config = dict(
    n_experts=48,
    moe_layers=[1, 3, 5, 7, 9, 11, 13],
    routed_scale=1.5,
    balance_bias=False,
    norm_eps=1e-06,
)
Below are experts of layer 3 (counted from 0) of a mixture-of-experts language model. Rows are named gate (a neuron's input weights, with its number), up (a neuron's input weights, with its number), down (a neuron's output weights, with its number) and show model dimensions 128-255. Each number is 128 + 32 x the weight over its row's rms, rounded and kept within 0 to 255. Numbers have three digits each.
Before each expert's rows: a language model's description of what the expert responds to. This comes from a sample of Wikipedia text that the model never trained on.

# expert 41
Arabic-script bytes after transliterated place names, %, ° in coordinates, and field words like born, Species, east.
gate0:164144121179128124138169098122120156151216135092081096103114140135113146083088136128105118147126150136105125127127136112120159185109171098104114134148112121169168180176101080184087087101093104123112091099124128171175133093101167145151133139141109076099137195161155146164119088102158068113180097127117205142143103125124108135131174131129124091135149133168088153149169132146147132130147
up0:133078112157212174108127075166203109069126149193187118121150118126074135146132120122133084133119128072109125118132091110126146157121155096141109107163153127138158131119170109098089126139164142182159158092191167093143185109149166143162172134136076129134138112193096123084159146165088196128182123150094128134104053100159130111113140126076091118162130111074087120105090122133088099145114
down0:141138106162071181162080116111081123153144112075151093156103127141112137095096146113111122177093094108112141130180159082146131072115145136185148137115054168136158146119101091109156074153100127149118065094154078117123114163100151111132110126139142113145126123098112160116156179107144168084101164151125157078206148194121088094121143103162107124096138142185102171129113099155135168066109

# expert 16
Regional and nationality adjectives such as American, northern, central, plus word-final pieces such as twenti-eth, Dyn-ast-y, -al, -ist.
gate0:145146104138109110158161184102070162125155155141121143089133090118104112176133116074115126135176093107147181150154156150125109216111143076160076184118077140060133069126132108147110117126188116182129107080106143087119121132111125165105178105133153185149169156152136086145160149083135138080069156181140146071152140135127164130090148098147128157100145104205134116110089083213097144147111
up0:136096058121123104161139115128085057097085154155082133111097112227156115212111106126148141103116188150140056086154045145125088159136125066180122173153110101150149090174134080193152112148167064134099103151122193139113091126129103101153122146102154068117135070104129119119165143152143144134132180157135098127148149060096119115112146089173142128101107120094109078106069095170109135140075
down0:122086136171143101181051216136136161147149186101137146149107148095196122147079160179132154195142125196106118112132099109084132143148185151104155109072165135126085121125134113144112126161136134147109074117107121107124081040158118120134091151112154136119167138127135162164085114104180162141119115106163088154163176141062135167146187089158115133099148081097142119139153152148138118137105

# expert 46
Digits and numbers in tables, scores, years, percentages and populations, such as 65, 2008, 130, 300.
gate0:120076179202118078124173133097143073112081167136105123166126129098152137138107152126127127077149128145139110064185101150129131130114160120109103140113102119114111116108127170168125126117117126154115106178087081125108119157117128075108196160110207101193061161069102074151160156130113099151143183081180132111061125094082125184175132097118189181172121143145156085081108120129139068109163
up0:135069090158070118178080114168118138105101056162112125118126168108159139134114145137088158114115113095113145089135074123112166136112087064110200113108122091107140117101075117112122145121145136085119126165096120078095145116134131127095031111173125134118147057109091137138174156192156114151111149102124130122072114159096208131161208128114137107116149137200162133166088113148106096058075
down0:142153101137135166212126134175109169069169128161167113153153203132125140123131219120193108165170125113075145137185122104153100112143142103140132131159123116131160108145141103133159101161161126166068168083187164149140183072128176139114041144119139162173108102151117153093167152137097103176171152123123154142079110153088176078163107128137125121158131100114150216157055098122115093142130

# expert 37
Digit groups inside coordinates and amounts, % in tables, line breaks in lists, and Chinese or Cyrillic character bytes.
gate0:128143127175175123145134173168079110101161118064090134124127108151154123149046091162065134117109129178131122136162113125073138113116097106134130178119135119157172124101127226130078096152122124124140175111078151116136097141123124217104123090174121109168108084155153110135175162126113155092115189175072143077114167096093143117106124110128104125114134124156183052104141124123150103134122
up0:104157123153104127146096174142159182129153169098145156065117113197075149154147139109163202098144062096110175120165140172174072179107149144121119093109170141166116182180054097162180157120145129144129180086155150116134126144144117066136116141102111154080114139099082188091160063088159179119090106092105091075075103158151129164130126126149117102147117138156084152188099126141136116102133
down0:135097187168071074113126126088139081121163151208075116060106113094059123124152141096137141130109115148134121072114103099138171146155108163119111123187177173130147156161181130073104106113109129139158179123120169118128151187164131162130142062103105131186069096102126119141127113178051184091135150178097179135094106121139100102178206090118136132142125117159131045097178137117143057125111

# expert 22
First pieces of common words, mostly verbs, after a subject or article, such as go, te, mar, even, became, reached.
gate0:102098134156130163136102118108104154082120158128146143095098108151071120157156118153192111171108127114131131135155134181177185156142134104046115135068106125097157143087136116111112102161104148170104127182148134141117099126136112073145183190158137235163184132196115120061181129126151112093064115076131091083136121100188178140141144109165124096161116165153158179080043119090122103085130
up0:107100124101127124130137096107147138086149149133147151151125101095152117104144111132111138147130132179139123117138118190099115063089122148170123158081168165110154141121127184135078060159099148072134167121111125126095178105076112169066079126132112189217192101083159134117181128131109106149119090129109124079165080099089142179155190075142114128099150154115124057123135144148191140132090
down0:111122165128080102103144134150183098148214129135150128089082101155143157142117189129109205135164110156133136126166170089162133111094120150098187153139113130147162056111137171116148127120126184129096164124180176164127090094155137044175121095119180041127106110106123072120133171134129096157137158111096093091153153127185083057132110138134143115114157137099184113133147173140143120134155

# expert 11
Line breaks, hyphens, colons and labels in infoboxes, taxoboxes and coordinates, such as Time zone, Genus, Coordinates, bullet marks.
gate0:086147152133153085116135160185088089167131106130125118116134178147176156125176140067106139127121171132128135153156124101110152098100104171151147102166164182151136116145087095071125183134135119043137115107108102131186094146141127135050093095140135114078142120052099225108148045108148153033099113165121168092176113120141138130076160182106135121138193096098087095108150155137193108138118
up0:117201125141124118133111119177198110072120117094121114154086092140177182113158158136156129110110183178100172050127100151121079162156100112075115119173141141141125156140087147195113118126110136155153159107094144120149061091170127101082117116069119089169134142105152116118132106168121128113124144102169114152130211106131088166130133125179087150185151102074202138132130165187137095160144
down0:169133192142196122137161086119080150185137114133188124157150061151134150114131126153194112112095132108138185109095149121142123118141114133139160114089135169073130097129136145097106138146125124127122080186155139151139198164110136102131157195174093137132112160145099144115117175065114158106142113140112056125125136129117162179123092147134097124117192171175154141081145150101112135133209

# expert 3
Inner pieces of foreign and proper-noun words, plus stat abbreviations and stray words, such as Cleop-at-ra, Metro-Star-s, SO, became.
gate0:142184155155189103153151159157122135110125102188198099090109083067123118147134144113126075146100115134163063092185124128118120139062083150123112085100114100135101118130106186144138141169144123112105144152084098127129122114152173155118137130144096097157190170145107144155120101114118083069092095136088110150108101163144104125103119135159135138144146166150166087123144143135157123135126
up0:183104127156132147109143122113146135083093193129109106139127141100128141127096147095080126122122196141132132110086152169145092129100098102134115105106098100179166164155113134070122133155127120123162068165163188139117086116123140089051141115130099135109096188122148161156127135116126107144116108197102192124167118126142119122143163131094122135210140135145148114152235132148124150185109
down0:128146117160144080099096127124087061130191091129163110132197083162112165140166101154152103137148154093096139184158127121148148123150125167135135112137160117177136127117118148143123101142138089200136092123123107104057116163148143131142129090086115131184075128096034093107093115105106109171136146148106196160182155156137116144096181183135162187115120107126136046116129114160150144120167

# expert 42
Second marks in coordinates, degree signs, units like km and years, table labels like Total and Website, and CJK bytes.
gate0:132137106141103097137160141096094150124093128152059112129134107163061078100095145117148131075160179124157132180179150148086129125139104111125161124084114143137081149112182069125172133137062158110176134148109103097149081074105102179156140119137124152141155144103095089125118095101159098106129125142142067129130097119064174077129131120142141116128099125122234153205161149082146118132153
up0:137165117139058161125112082136151182151140104165102116153151174177140107118149092099118230204140108121153151137144120110149146151098132089155131175103100064092167133158122135114094160077153083160122141160119129106088209112081132071118151137115102099072120096137100153118125133171117124123151129180103123167179144108185135154137104183094059126145105169118058110122203128171114137102143
down0:112101160173160117128087087132129093095137162086166145149155099173141133173130108192111064167202083133153093149174110185145131092112157132141143095181107072091098154096080145081099054148171174102124104066133099179168086174183139127117096140144163160103192170097167100100120111161126090100124102086134113173090119140068170142174173148113144212123175144162150172125106091114089115068115

# expert 39
The words and, or, New, plus ampersands, slashes, backslashes in LaTeX, underscores in URLs, apostrophes and accented bytes, such as O'Donnell.
gate0:194137096120064108095085086086138110192116151132176110099117153174139125123102140148165141123107104127087147129145066110167126066139079129137180115143138104158095131128156110120107141141169123163120144083104118130157118113065109116190138081105117118069147127147080135112119125147110095187097166102038150138173105172128179139111109056147184082078110068117155109121160126096154129121194
up0:091147153116138120106094137167123122089092134148123105098169100175126068097121192081191120109131153133104101140066084169113092160105139103156070172110132097137044155103097136157159107155179126106093134107080104192156139137108158113134104131127165120093057151092124110170095098094093122152176161119145125148142180101156255153073098118159098046149126148149130111134103101192138096120145
down0:118139212084129222176131120095173113132126101127134118132081065105084178134075050171130098140179101115131171127167143166134112143143063201055139131101111138137166176103152124092116126142096119156149173169120147062141157079109161150142144167060089117012088115137136091118104125129146163142124177136087150153141181201172117140145138114111075119120080112116085163070177097107111131123096

# expert 34
Pipe and semicolon separators between cells in result tables, election data and sports statistics, especially after numbers.
gate0:185089102133117113107065174066056087102123122132113152166144121102146111107167174158108138094149080185129114091126092089092142172129151090138121122094107125134155082120140137119080097135122196163107091105160123170123137137162112106108132154095118171114078123083143095127169126143141124151107130120225143064172127116157168167128104174148097072089147094139150127089098181146127134150108
up0:136124116165164167112139104090132126150133094167163139149089177154119061103082145138158134111121154128148128103170100138197140135117094108087157170099137111162136112155160121106194152102048168172150156173069089140158113135078059191121140140089142113129131146182149066108132100170180121083122170036071154139073158137149140142126175158160145113110103104141138167120157089149136118115137
down0:135128132170121114112074164116081111137136126117115120139168136108131127103128129058123155165165094147125127127142105077103143109212144102116108174155104133127114191065133131165165108147138143159076114221209123113101164223143092097132158110132147103146143161141101072178159098179089182141140113109074096122156079072044152165194128149146144130135106108174192121145126142171160106081107

# expert 47
Commas, colons and semicolons, negations not/no/either, pronouns he/his, and the fragment th- as in thy or tha.
gate0:168092100159127155111037145113096081164088076088127081135138139135130107142109101173112164104087144136104102134133167113197128148064170150089109135080118144167148186102169157144124137101116188143091193180094099140091116091168122188098123174182144087134132150170154112140103170140100166130091094120096077112147156161127088130122136124171125149208119205096118190105123164152077137160109
up0:126178078160130114174156117151147118159135159109121112120125142106183098126187151161070148140115156121128169110153177150190118134159107132105120121114134185140134127089137187158153092152143113106066130117128181125129170193128088166183096154099102123154126149121148147160146118121106178089136113118095110155131091117115111117090108145103110082183131130146154173194117097060123124141134
down0:074178100151143137150121099130184107104094138102151164131131148141077103092122186137104130162059157134064166079134166139128096082148100097151134086107117130088128082053104179118137123146160133168101134123081123142141142126099110136084127126105119142144050096071134128152087132128123141175174064172143130073141168089146128067128084103119152143079118187095078050179127153107129103157152

# expert 17
Single numbers in pipe-separated sports statistics tables, such as appearances, goals and points like 0, 8, 3.
gate0:130101094151137092154100158133127129110164177184159143173100117168080159114159112130116050060130143149113048133101148103145085070161161112146152153069154130095132157091190172115163163135129142108093083094112142116128147089153091161155182235171104152144140106120128125101189070113132066100065060102082157116148121087043132115115146178173156170147140160114108157125135187137076154137101
up0:083142145117089182152119129139170104109210137145116122104152133155097089180169103108189116115134076174148049080097136105116078158163162117132135147145126112173070173150127158118158118192133116069076135129137157067112151145111107131167187138135108174105127098078151096161090126130213098108150144087091154120063095085146174157102100169160126132158179123113097128130143125110071155116116
down0:165111153082153086130196099154092200147090097151121085138123183114120119140156097119154136144103115113136109135099108131127173144102155085131181134113190119133141148170100114111125162090134129191126143146094151136156088164149201121134181132134177111111128119138137058139115110191156107149120148130132153137117091140109142165153155168137138100047149078119135076126130107077130106120105

# expert 38
Commas, and, or, semicolons, colons and dashes joining clauses, list items and name pairs in prose and references.
gate0:131141116124131122131119156126115127164124081077117145151072105153115110193091151131042097141114151099139135117119202085163164112125132125093086094101093159164068138132155079068166153183145116076127125119133127148144084149105096117121099100125107131120101157117123157127090162108149123216105171069113150083137116093090127134113180135036080064172192104079101131087089094154131063122093
up0:103084116115130158106151159116151173122130114176139069125037136120127156113122094193114105110132108096147079142137156110155104123164140090132160105108130157132083127167108120159124164100130162146113143166127104187144131143125109169166090141134130157108097128119105099102091157137091168125146131121177088164140105167157107140154185141104097129052142125126095142128158109111085148129136
down0:101106090130128119114085160111140138057075112160105122117099121158112099128124095139142138153163109123178077084125150108095090114127125110126174139096091156116082137087110122133111154062067108154119100107076151110102128163090138113149113113163189096113121116096077103101108129143155135181123093085144142141133110169127128157108162136064106111097165130127151116102132078177076160093174

# expert 21
Years and dates in tables and lists, often at the start of a row, such as 2011-04-30, (2024), 1884.
gate0:107114084101074122110114151143135178112106127144098125124150155145165174118047066160177168137082099095069124099148144156127144121108121068123199165078148153136110176095127156168078087128149158113114093134122074109143065120173134198168089178147088141092150185154131139116136091109153125169103116124125112065147134137176135131196195149113103176174131151147152131138159161073120130094102
up0:110140112153098136118110168164126136086077125105148116112166161140138160118124105140174163160068185101103128141138131156140107135133196096124127168140175154157125155137180155139066127135095098154193072154080141083139089135132110111132127113150050082109113152126193125112158125152138157144194157139143131118083098049142114102140151142099068098107169128113080066135129073177151097096193
down0:113155138110141136120026124037035160110101102106112124119094160116128182160066081130141118152136180160135126181175107108136080118144122138080128107111102143132140125131093095136116138130178129143143142132152101073101146156186091082113197139110148126189161130118164120093105163162158155137146182094126084140103172187123167161143100091144101059117131151175141182074147179095069151131102

# expert 40
Month names in dates, such as January, August, October, plus commas and colons within dates, times and results.
gate0:067154186147113147124101166108142147146130065143159057124152143111103122232099099166143110152117160110164151118050160121087144099135135136126105128156124114106121108148102135119118113031077128087139181208121099163158137115145094089126195095145129154094186123089208107120119064081082133180072094068110069078168159163176082146101117133073121077106123144180100139145201197120152105094074
up0:106147126091074127168103162109200105121050130075123124130151170118100106192050141089112120138140186126124112140127174154104090137058156054157124134095143096145139143156153221127086178087170086156135081105083141071096123168134170080150109154156184090112153182164111098172130113132090167085139103156114106099153138097138154133159135103155068143095130185062099147128089126120093087078074
down0:116134145109072141118132112113140174196168158129141129149130073071164067145181183103116113143159115143070134170127132124179109105109135134123166210122121120152138087182099122099126138144066096120127165110174105148137066148116089184098068085129185141102129148142136055122127129109153128145104150147105119166176142141115085139152136140170207114146115111125125099064125103117136105093123

# expert 24
Apostrophes in French L' names and There's, plus first pieces of words and field labels, such as Born, Genre, Population, Rat-ing.
gate0:129072093119139179136071149102180159123105146126151106148150090189112124160106097112116123144131134161158094154151158170215127199161113127159143137110144122089122179125123127154081120125113143100147095198109128083075091089121112133116134143115126083158158139145109092123141058095136121161163120146089100091056083073140126163110116143136172057097133095128120069170179126170090101102079
up0:182138084191096090143064119080123155110101159092135152088169177084154113155186149137206148140118192106096151110148103165092115179178154140111132110122126140058109124112115134077192101133123135080150099115123068189151092132160164131116131167155102180181104121137142119140095177083113120120147154080104134157071131143157182158089113110103112136096123113163158103120083120070102118169145
down0:110097138110185202036156091099089139111103100136059147166075088113085135142141145111162112138147084150139095101162166150102101147149093153163136114127094187088129133176150134140134190071167145106165034158087171082107168145168105137167134120175110105150086167126158111111143169116096119114118109163130125111141160170172117170129068150159139126090087130152126119108122182163193177155150

# expert 18
Capital-letter pieces of acronyms and country codes (NPP, WBU, SMU, HTML, GER, ESP), and name words like Party, State.
gate0:143121138107124201126091147130134119116162138180070097107108159130123112119052116157112152142153095140144143139091165144114108156181071151079122137160174109122112150090190070185141093119118167124160156122105117191210140107093168134075142138068075087168108107100058100121143132129165104128105137108100157137122108157118156186117135115143180126150074150227059131146145156151148102158167
up0:143123118140119155114088156081168137116143175104123119131157111140147146153143106085138116125126157146140126079141115176142097181188093054137086082163094065139126089147129106130176127103200136134044149156199070130141105163141064161150136103148108075121097091138105132133123087129145124122139121137093095116140105089141149126095157117148131140143147113098103107126142085080147075085108
down0:164117138186150116131140127136092121207060108151152122170107116095152114130071087072179027079141099148114125096150104089050124105102142133124119146081107088186139156168177124137089121122167116160095163126101192134116018086067110150115167146074140110145147130137071174114177102117175112184117144134158191139068091152134125104095078088166163132117140139116089126175063159103136094104092

# expert 45
Mid-word pieces such as -ti- in coalition and -olis- in demolished, plus of and the in location phrases.
gate0:131093122128151107145068136100154161174169169126093089122119128149102106180159060132140098156112163132114153133125116136143184119078130084084140133140137126172102057114168143154174105110192115147169121201118146132123092158194137121093131112145126132131176053098110170135164162048113126163117146137111137137089140170141131106103112107107141169122118128151137110080120101090143078138164
up0:177124161188164141105146101131132099126127113116092100164144131117098099132146096116130102132135115077150150138121128152083091163110105157091123067157127175096149167083139160146121111173131143140133093179141127089153141115142145104140161132155113180103050105162157051121071054165105182167116147140140102148124150082096103143086113109172132095123137174104120129118151139067157071075090
down0:050116131117175136105203141174146144121126121182193115120103101184115130133117138148172104065114140161197111123154093099103101084146094121154125092098119122090085176127086110126122126130152136177114173059153108111195151090116170130173100119097128139150128195088120132126096188100113165105088054121087086150157079147153111095117142134149174159090148153070101128090170086097126104083162

# expert 43
Line breaks, opening parentheses and auxiliary verbs is, was, are, were, has, been, typically after a period, pipe or closing parenthesis.
gate0:097139086142110156142040159139132122130105157213170095141117133083142075194103122159111154149135124096176099114143102169139137167094114204096156124187142083131089155121086138098162092176078135107156143089175184127149111142145131118111202142131131109119145134144158127124129164192128130126083085111166150114207189104168143192066128144120098118108184061142099170144074127157152113118105
up0:114115158123145171122187139132144139114148132155131116149139031091160115238099076143115136223169094147136142120073098158108128099115158138120158113139124188129151106165112092123133112162159173077131116065124134086109121102081062109124121165113159140158146154111161125126154103119144115151115143092125181168109137119180074082193116099097182134202109154126075144071078138160160154097150
down0:131129141142153174104186215094092142165159137099114146129157116096131220187052115164076143111146130064097141177111110143161109110143103123115118115184100144145214109136201089067179167141146155088146151138174139153162119085111123156113091138122143113136130049148086103104121161157138105175163164095110186144047139164207138135148090139151138148126109113184146169133110148123130121088161

# expert 30
Articles and possessive determiners opening a noun phrase after prepositions, such as the, a, his, their, some, various.
gate0:117131142128167124185129142083143066138127093137148088103132120117146190126177110103174113145188095160102167089145127122153139126118128103109103116118126103162145086095136123132116123110005067154115199063107167108145131125145115151098135163169132157074081090179096161127110154082156140136154124139149101159110088146143149107156143133134119112119129071095114129143069081152105144142128
up0:105112138180041101096134162129101131203163133133126104125103141109151120113115126164155109136140167085150176105118068111154147129184091106112107175074093092182168077099141161146133103068173103149100137125119147088052143133098152116153121169124106160139132192090147166066131135141129075169091118166121106094147093183123109166172110140141156142165141109144116124119102164167105135118106
down0:107146114207157194078160121133120068139118123151115167176136134131126130135139138116128169128171187135150115096108143179111108079133086135116095196106138143130069145108164080112123159119088160078135149136129131139116156122136090185108098179115186114126182159151120172129045126087114116168111145142088108155115092092135100218077097166076156127116128141173137141139150091134145142133145

# expert 2
Mixed tokens, chiefly auxiliaries and copulas after a subject pronoun or relative (was, were, have, had), plus mid-name pieces like z-ve-zda.
gate0:164145169138099086038106141103106118209107116082122126151119169169084121143100079117117147116125130090117088142148151119104139092109079124116160150104082143165128126120129038114112083159090162188129166079161119149127105158144121160092119105112146106138113124118072099152098106113178133146163089137137155076101146095144106117104098096108136107161113113126113127124149114106085182081132
up0:132119149157121131109124098124127181137123123106132134087148136076134073111103172093129138155169095159173110126136082125083090169119124161111164104130129137157157077068106100135143119146164144125162113138127140121114092115194175126153137110139220186115084122129164121180178106109127132125107082110147119115083084173022165108237179128162108155156136146142103146140104137097147185111145
down0:072109109109077133143155163152111138120169119138101101124088135181141046130112171112182134063074138103080141125119148124157144108042135177135173139042114138087120119126081106185095179130115193102107117135138114127095073141102101096147184114117140082104152162110096158159096088089109104074123142152093161119103155147116182157144105159049166106118097096127128083120117104105117118102085

# expert 8
Closing punctuation ending a parenthetical or quotation, mainly ), also ", ', ], }; plus reflexives like himself, itself.
gate0:098173128153149122101129140113127116073064145069178170125121171141131150160187156130138165122054110096154096152059151159200086127068129128134136088123203114163166148177154070103103063175076126147125120075112099096133119120090081165133069132185156115142143121160109161093107094081125143154096176136165099142103129082145125102122055118105173130147137087184180172133055120113084132125098
up0:150110109095129069127145089162071142141056109124114138096152105158131134129126130087121143081135158128154099115090123080108097136168169107111149128099143095148074105093096061112146165140132083105154131134124129131147150142136131096135097103194126159065132175148155152127145177069164080100128063134139081148091200082164132174143071124115146150121131094117124127130127086112107092098137
down0:147106093153130119115132110107159137191077052139160114111144118149079063149180105102110219113162143105070060176097167130154143165177117136099137102096151122154172094141113132124126112156126099162093189075147122174135121136103101119117123108118165101120154138074114137090159169097177119116129124142046130124137151136129115062121139105024102175177129123123150136139129152114066134132074

# expert 23
Two-letter consonant-vowel pieces inside words and names, after an initial letter, such as Ch-lo-e, G-lo-bal, disc-lo-sed, stra-te-gies.
gate0:178082121136102062148083105108122162143132128087150085177056134103136146158125169159116166110110103124092154162087096107138082132096091076160148100091142155148131109085152088055132143065120090121082163179125139127105093113112137149151133152090143085133135075158096145089104100128111087207031154140121147124159113123084106159093098141104158141079122125105117078127147117147155137147100
up0:123123177128146057078116161130121138108111203109169128168099172103121140171092152172093101159142170160084108143088121085129157182066145125137171091125114127125185089120140076096140166123066111100144149114134159122132112092149113110079133159145099115096121109196173136165128152169126103140172108144123124175196126105165155094120082156090109159140161136189138140121141134158112105146125
down0:116075127127168114150111112202053120139179122107155150136120127153153090146067117127117062120055092101162136091158142159116112133132108083152133131169107171171101159113133110176150136098094087208208130169158148115114103158143153194141078126124086133141190188106140124109120145154175073094134160097140161121115168120089135111118124140096118131112090131100126166132105135094093071111110

# expert 1
Symbols such as ′, °, and dashes, non-Latin script bytes, plus word-final pieces like -ory in introductory and -ic.
gate0:168129173105112160166148215113093164113119149090159143174139206154125138180135141108190128105147082086130105139136131173165136166120106080124125156116115130094187150152115128127117121131157112060157107189107175080132158153104102140114114160178138073127143114124093119113103172121159081133159135146105145134167152194106203118155120125157122131100120120152163144136223161097167106098171
up0:087155145083147124127140085190117137095112109202168128138108141143153086122126147079124167154186189091149155161157171088119143199160130130116122116162112121152130140127122192150132166080082170172110100135136136177126111097091209152113080177152149172160169166204104149130108121200140082073103131080155109126114168153109180148102105109092097190126130113143087150125154100191143139143100
down0:127157117153054151147109103155126154138068105121156132082140090158118153123124133057132089109144048136103155122157147107161124138098181110142117121082134114113181122095141154081083159109120122106149185126125094158162120111153139086120190134091097141092121124127200106084154066078097120109132099169116099132107154169139052161128148136082163127145137155107111124123117164128117095116115

# expert 5
Syllable pieces inside long proper names, species binomials and foreign words, such as -ibi- in responsibility, -nia-, -mo in Shlomo.
gate0:106090179178158148096108164071144120125151118116125105147200132131205139132165121180143152167100116180149137114156129158111103073089125167140175130064145129124097092214137148103108113129139107167125127092137150116125133123118172160121129142149147155074088124152113149130133153111109090107137143099128122109084124140087180067187151108113149094108050103107117139094135093105163164114092
up0:142178076159136105102115121136192086119082098122112179173136152119156080141155120118137135152143180115149133115128163103192142073123084131077093112140097135172074081111143158107059061087149136130101128143193095126149068098108127187145084176159132134108133090150092126133154060134099067187112114159109179094115063166135131108145120168136174124113145134125073202122172133175173181123038
down0:157166136129131099126096105121054067098143150111140175099125113149108159165096123128177160146144126164102139091178106144164153115112145148108147092129101123141133120193094142069090146136098132112143171149128188171073088129145156095169087130056173103126080107100087147135128088196179154106133147089091168105131146099102092109145155152124094163101191120066135161147104119119153122143116